config = dict(
    num_hidden_layers=9,
    hidden_size=128,
    n_experts=192,
    experts_per_token=4,
    d_expert=64,
    d_shared_expert=128,
    hidden_act='relu',
    moe_layers=[0, 1, 2, 3, 4, 5, 6, 7, 8],
    router_score='softmax',
    normalize_top_k=True,
    routed_scale=1.0,
    balance_loss=0.00543,
    balance_bias=False,
    router_cosine_scale=10.0,
    router_bias=True,
    init_std_router=0.00694,
    lr_router=0.000864,
    num_attention_heads=4,
    num_key_value_heads=1,
    head_dim=32,
    vocab_size=2048,
    norm='rmsnorm',
    norm_place='pre',
    norm_eps=1e-05,
    positions='rope',
    rope_theta=10000.0,
    rope_fraction=1.0,
    qk_norm=False,
    attn_scale=0.177,
    tie_word_embeddings=False,
    parallel_block=False,
    init='normal',
    init_std_qkv=0.0607,
    init_std_o=0.0,
    init_std_up=0.0607,
    init_std_down=0.0,
    optimizer='soap_variant',
    learning_rate=0.00505,
    beta1=0.95,
    beta2=0.95,
    weight_decay=0.025,
    lr_head=0.00958,
    max_grad_norm=2.0,
    warmup_steps=200,
    schedule='cos',
    final_lr_fraction=0.0,
    batch_tokens=[65536, 131072, 196608],
    max_seq_len=256,
    doc_mask=False,
    train_tokens=456700000,
    max_steps=3874,
    dataset='wikipedia_en',
)
Below are experts of layer 5 (counted from 0) of a mixture-of-experts language model. Rows are named router (the router's row for the expert), down (a neuron's output weights, with its number) and show model dimensions 0-127. Each number is 500 + 50 x the weight over its row's rms, rounded and kept within 0 to 999. Numbers have three digits each.
After each expert's rows: a language model's description of what the expert responds to. This comes from a sample of Wikipedia text that the model never trained on.

# expert 30
router:462458619528423390440430508476588455483425555538494587553497503572532551507450564475488455521419417466501514504335416569532524500375475452516530510489544491543510498475503477465397512523451523470507492460539420593473500475538502474535533535554530466485516482539522404545492450452632500451442526429560499533557557500523448493568545574485532538489522502477498495519583496403463479475512
down2:560592508549496520560516531509418501463484444578552452400571499499467582470492482484481532561410448569494488514559455474537497501558483484485528536547574451616507497518480467583464527488468499498499536533561507536472498539538445504465579514466564551417444459490544512561490517542437550487407605449524611490462479526528538436449593542583423529385559512558491585554496450513474370492573
Description: Table column separators. Pipe separators and divider rows in table header lines listing column names, e.g. Swimmer | Country, Silver | Bronze.

# expert 60
router:579538485470587466415424523505619413454486530551528574456407529544567452590483430537505440468557458541454539497470578529491537463546496475480522403526582441531503527496512466545477435481490483437522518495528477442470494516571465437562547516545447587535501456484522578534502483363535484498448473532424543523452500452562565584465543455558433518481421530608595442574512445499474494531468
down2:530484579467528418445531490515528559513617461468449501390485464620413502440415493438506567554469456470581493527561532536506471503398452474541553458575515558505474496533474502463461475458546440440457484587459576431485442494477498505561531541560506494570402525500465473419559460581455494545455526505522466431476423505555472624546501469472601509522536455464438572493426500575455491523455
Description: Consonants in proper names. Short consonant pieces after an opening syllable of names or words, e.g. Cra|w|ley, lan|gu|age, La|w, Ma|sh|able.

# expert 49
router:483495461441567502543554474504517526520494527569417448465490469624488495558524520613523526465476441554553488542466467510490422579486495628477409531566505604457501539523505370593496410501520632505445579451619449452538546530507449524529483495463498508516513453503424476431465482522544458418495541503499399438457442485515505504454464444562519540520445461495503544486472568508541507589567
down0:491491558524589577578488438376567469510512508522486523466492371467517499494493550542499563453526563477474495378446460429562499527599523489651524540484517441469425537450493499450451493609537446475364436453480499470553491505486415557511523512430504504542527548546472426533441486537489490523477449505524437534442539460475479430566547584542432448513537455488533471553468519406530556488474
Description: Line breaks and LaTeX. Line breaks before section headings or list items, and LaTeX math symbols like braces, backslashes, $, ^, _ in formulas.

# expert 41
router:574531487547570551444401487408468504541489540566522567461565542562468585537513582573535556567450649484487502543490459549509530497443569596505531442555530530499521579523492544477533469468436465500391497469630469470568564480447476529446519449495564497483568538499537475504499544441448509489457495487518554546431529491516509517511492432494578520497468499535535565430542530647551555584560
down0:514498476518548549512510535480452528530421507490557484451533484519521486443557565472543554496611454482560499586472491487414575484468526509513467512527400465447483512427440508537453388470440477475520453532562535464465552504517469486556446460467504522525462419456540514363490558438457481508585431495439524502403621472506394504569460437411584527513467537540349587530495449518570501511467
Description: Adjectives after articles. Size, order and quantity adjectives following a or the, such as full, large, small, first, another, various, often in release contexts.

# expert 20
router:465488511532483478508551531489549565495467328507533554513516557518481585521496516489447301509581524479473574627576519508500501480447486493548534524535508507453452511482554528517468539499463533503553471510464497580410527495467447462503445520535495543458545396512597406534526518481499539396448452500476616467514506479472618550477461460596512521540455525413446504491519485563465448461541
down2:470487552479559544502555537515581519480478488521555540506475508485464469556407456433543428525537532477509567519496572482553550422499476535535541488522457516644518531544443482378564529403432531537530489518439389530479539520485441397475590601445473525459448524450457553457532394464527458559560502465529519493401558498577504578500529481503556456505570493580575529416479528570417488515519
Description: Institution name endings. Final pieces or words of institution and organization names, such as Transport-ation, World Herit-age, National Register, Hospit-al.

# expert 12
router:523537534587482498442551523513446486508457476485456465467468548415600507442516572537448465491599521482538528427536361482539508470528568428404440547534482515465469499540463449398520413530421515497533500541498452539576481602544503545493513669464531460486510484527521561520558466481448519477478518393534510478448482490496501501434559470464425528480574630491465480433567481466442514463588
down0:487397561533438426532491449493483572535493485570504546463572496498444410487501557498392536494503492464533419445424448529468538478508483552501421470493548479486560479494483525546483563557391541518539505478518558408433430465542496428534404482509534494456432454491499539520487526560437584432502509600402344453516511435474526502432462484469515489489538416573447404451563486412495543501532
Description: S after prefixes. Pieces right after short openings like su, po, juri, un, ca, ex, mostly the letter s, e.g. su|spended, po|sitive, juri|sdiction.

# expert 54
router:417524448581562453515511504545417568528535467559474529576510441479440458545555524500529500530572565502498601414499502496473613523599492510457470432526504432448482499456504399376514453454549545540504432489546516426486483487492473581512497479468441431554491446489406455383441569429497412472449493484535510480464516544475484527541573472524533405487471481555515524510360531460472575548501
down2:569498465576410508456493515462429493466561481573496525592525520464545537453457446548581524446497517532500479517408486454496504604543491521458575454505510423544537471427533495599504445539475553535475510537421438481515443514468639489494537525521474405516429430461438528502453499536549619537572524471448577535520483584618540515522485435536463521530408501466480438503430385539528502513428
Description: Capital letter word starts. Single capital letters starting names, codes or terms, often after commas or table pipes, e.g. T|3s, G|iuseppe, R|EEDS.

# expert 17
router:523530489475495464536569525453502536511532511466580528499455586514521573587437511533511555519434498545537476493438558487501448539477423364468476523497486536438498559470516503524567504494434435504503408421445485505464487496516441562420531515549523538550433486418509563501505507438518364471521631424478460502424496466577500522398448439374582443478514504458551492587436455411477535552467
down0:548491523523525457515556413509468542522504479400472441537508410474438467493527410442526502531385501530429486459474474531524504519519497497522516482510533418506420518529546394544451497406521535411510417512502479506552519488580445495562495543543483418469466486520533450461512473530498530561476545454485585485516474582489431546514669475431615504465489504475386466437475446526456665497468
Description: Word-initial f/b/ma pieces. One- or two-letter opening pieces of common lowercase nouns after articles, mostly f, b, ma, as in flue, footage, floor, molecular.

# expert 32
router:504470544434505516489492548462424548525539501546556524489491560580443525453402407521556503609453605496580478449501511504557498441444484463546645460503494530451507473513482415437447488549540649435485529477548493508447562482494446438436497491480482520522483522521631509505498528477511489530511500498506436483460486487547443623437601651531522548540415470486532447471490530542516449455508
down2:494506462484526489513533533560526463457550467497532503397492514510521514445467490502500402476515478590482559474453451555524465547473532503426497420602517493455552559531479390458447544422409564514521481448532544456535402445467478517407540514471415481461463472490553470490450421505558469523527465555515413511625579493400527587510542614478554558494553545545490538500485566448487592539374
Description: Table cell pipes. Pipe separators between cells in Wikipedia tables, especially after dates, names or times in results and filmography rows.

# expert 39
router:454442461540478446629484478444600517483490539442539505519531540669546444512444540492432528506525481493576545415448521487519407512571568464529506420474519462598434462478423559551477580454587504486496526469471458527456553487498521558492478500514424490609450486428464507554565517480418511485542519396511455482440453454509535501445502538567507450451504508458432461459440598584541457519472
down0:524519570452491509483534524474471459517453638550475487534506483515490523483556500450409593476508529542481609458496550437522515513500549448530491618407469598414527500444508575407487516437524640424463481490492491549578424519579578485411473508464537602463461544500490416505430377484552541505497567500483515497551503476520502494490430554461531485478555559477431523523498528582462522416514
Description: Standalone space tokens. Bare space tokens, often between a publication or subject and its verb (The Times of India gave) and in empty table cells.

# expert 58
router:614494501566557530558583581490491519481475452512443496397525479475525596429442456536497524488548515489545526469390557444507511472468458454497432450482472481468445473536457508403481547476542425480584535526548421424512406438447547392484517571469471583480536475544518444457523472520504519452540553392522563540492481576532461493547541495531514394433457567526492589503499436595544498577434
down0:536477482465551448556460540471494473486411609462461497483412517490492589494411440516583534612561465493453541490562542444629577459513550512506553548408457493464506490480553470513539545642545515535481481559541492514558433507499443498559532531524484552508488475481551395461579499485522502467470576455501512546483555531465529575661543474498528453505566508531529446539442541621477470523469
Description: Word-initial prefixes. Opening prefix pieces of longer words, mainly ad, per, com, sub, Christ, Port, as in advised, address, subdivided, Christmas.

# expert 59
router:446526547478429444466461544444503418406617529521497440560499507497592516548476505539506476484539487527492416467485433487526545554511507552508630547504499370396480478517439507493486453421524530621518409384489508535523432562497445512590537493530509384420479432457538453454494558481535381456536524472473514435514536543585493536527497553496577472545484537506573502452517516521521504479452
down2:538424467524514503439525429579453496566541494460519517405490465567521525531552562481484394517545497427416498570581507422511503543483530503500448468476458493503490405459356532480527480610468460423477657550498522522432576561492479569507516460469410562429504535506464518510472495460486564570510423544464535510461486546510523545547467513499459566507451535458542449421460587448470558571581
Description: Lone c after prefixes. Isolated c or g piece early in a word, mostly after s or a prefix, as in screen, scream, aircraft, dancing, in film contexts.

# expert 7
router:515530408576486449422518495465474532535480486550434523522519535505448484490476512453498545446552531509513565621593446564490415497430506470547401532607403466465431555488490520438495486528462391489458471487572489475558547551472389478469502517507508553553519440460534417454527514456476475489433479524446474557471471440393526522629558558594547525517488477598475523502509378567510485465499
down2:468475582576500509410507519516485456529445482451557532407418430564419486563472481448506463513464464464500501518485434453416462495473469459467477506432577561508545344536464539461521526482542563469450535499514492519524512426420560512557489488449537398617489501399579528516460499504564472464503511552492428582566574504554582482566549459569406509463605501527443505512534533524537592530499
Description: Concrete noun stems. Common concrete nouns and word endings in technical or geographic text, such as air, water, north, south, engine, plus suffixes like -ation, -ment.

# expert 36
router:542549501470463576568559565534507520487553518438476481582528559541460509526540405546579580582508439450497497445466537537511495558514407480481516545559443392482575459501589526477505492472478478405478489434443547458442499533476470453563594393479427484595503523449498525451495530418514549386570467444492468596476457478526488433414519368476488511477562451480510541497521517414502523532549
down0:499518454436443584518516440414536497495481410624484514482516510441494461558468473480485577567478496421460508537527486526491413513496506507587461559474491498539528588513592530536476545506512509499446463515468479558571480492511444476498436491455596485465584521497471611503498508570517526413591472603554515620447457411508480513551555425434482573541539498565355442519464530491580517431473
Description: Name-initial letter pieces. Early pieces of proper names and words after a capital or initial, e.g. P|hi|lip, Pen d|raw, Niame|y, Mi|caela.

# expert 16
router:508523423473560447459512493571545434506535406553534517526470492460512489495476519542482493480562532495456546461451452492560486352434478394530556518428475595426456527453460460519501470592508513506612450520439518485534533445519491486510441601463447460465446478511548477501578383487556495456532495560475501547489533562411556481456464595465415487539425423466566583471612512462423471539528
down2:430396438418421502537532484487454476519525442561582440481552582501516495433490532412494531451466585498377437516521487573560546453435490555432554581476572503494474483448445470541434448598440579486563441521520568478462536574517488380509520449450609478530521522478486574512550524496469465571522513460499480492470556491513569467582471524421475446475447441489484531587547502560437518544475
Description: Mid-word fragments before suffixes. Inner word pieces followed by learned suffixes like -ology, -ical, -ics, e.g. ch-ron-ology, Mech-an-ics, organ, commun.

# expert 55
router:576481521480519503517410519459472472475509482482482421568562578510502579466528548495496518604492489497487542474574524544505552503551545450505595461496611568492500521461393509524551526518427479522462494446555536492563440327554600470445509623481539405364537490514493599549487494530437505514502555421440531465521448507518521480478510454403485583493473577553473539454530498509476507466448
down0:547501478537453482520449442618479502495457502532512454450472536500504460467556453462393512448482441573540544391494408519458585530491538518538485552498470501460514391530519498505600551409489565455481520436561536496401468560500522621531525572417497500491503563456581536508545520414439431455551479482507519500512559474477507552571447422466525499491442425483484501606511446568516485475649
Description: Word-initial an/so pieces. Short lowercase word starts like an, so, pa, opera, dis, begun as social, anniversary, operated, plus the article "an" itself.

# expert 29
router:481477572464432469561521535557415508524530535533467570515499521457447509617493506458514473582554540495493542379544512529543534516582495465538591506397558472411511411471575425448523507415526505484513480459533422493575457530432519546507487452526510467596434455497441587416573560516463413484587517461566504453547589510521476510534563483481552471470417575514523503477459568529553534599502
down2:457554517523471543522400547496445495485405482511482500483432442451569556464513542602539487476493542455475504459451477491378480407409501473556423502581440519500500516455566524500475431589468513559569511436507420544532547574484485498484441455496394471512486491515391506464455489665437497438405461462464443497447494448436560458448530467581522476525545477573457556485495512545558492526570
Description: Surname initial capitals. Single capital letter opening a proper name, usually a surname after a first name in credits, as Cates, Cruz, Trump.

# expert 52
router:512467597524494476472479542575538432542560560518470521443508537471489456426438523427432600502527438461497622463596394389523638550375472413456502467518464515466491514525561503557527436484575482486528454444496474522568558460497502409516547485458433482465522573403434543494463507445546485470517478462524521526481427539467564471414468455520550498485514497456599467485494450449455516521551
down0:525469553478499557532578545564473396536536499487548445496481524389498394549538517579444427474504523526546399468565533517510510565537569453562472455514530522484505497497518530463469560504572521519458532492471463503403473408534439417515495464447415497561543472468466551496540502543433421526479384502595543629459573555515482565567492511543566453407564563499568505452495468507481399511553
Description: Syllables in, en, man. Word-initial or internal pieces like min, man, win, en, in, as in minister, Mandarin, winning, Tennis, Minnesota.

# expert 47
router:532452516466454452461515534563590582512464537480362457524525512570400457463483439465504462431641497410458509558509462594479511590514417473508461400433485489584527463572528451511484503543539481465529546527461457504522530527483551448527542474526382478452441503538535411552544535526415518505487484535424531489450571525527565469463584468601496462500489468515499480450513517597564592499526
down0:493458576494572497418402457429503570389340548520455479474513457566583534522555515442497514433342529527551502571471479437425551590566553550464518572509433490496454498485481459478488588464537513501468539477563573484442455457546485512493563482450500550462532630567525511476534492506501552443545514522427544481484505442448521530460463485427453525542470498520471525475528517512448563533405
Description: Name-ending pieces and list. Common nouns part, list, result, Award, Court, plus second pieces of names and compounds, such as Friends, listed, Coolen.

# expert 57
router:545627517491418447489445467550458467505538439447500547464555470551528554589507550518483617464636507443551492516482503483542557530529465510488477468494584427498525395524576471540482396534458490524534550516480558495503547472488481464566430444552595502457549582559527410497468437540457549387455540527434518493465522472474537424480464576459498519612448482514560537564415485501438510486554
down0:555565555572559560475486629482468504499463530475531538454516497441456476511484571505470493514444426513509483456489531436455463405551516519456520564370491488499425558415518479490499564562604551440503435518486574518490506490541550458523452536405479574589456451439610537510490545549502504571452478539529475523593614435463411492444522489591540524459552526530504495533492503546523609438434
Description: Foreign name pieces. Pieces of foreign or non-English names and Sp at word start (Spain, Spence, Spiros), plus diacritic letters like Ł, ł, ā, Č and Cyrillic.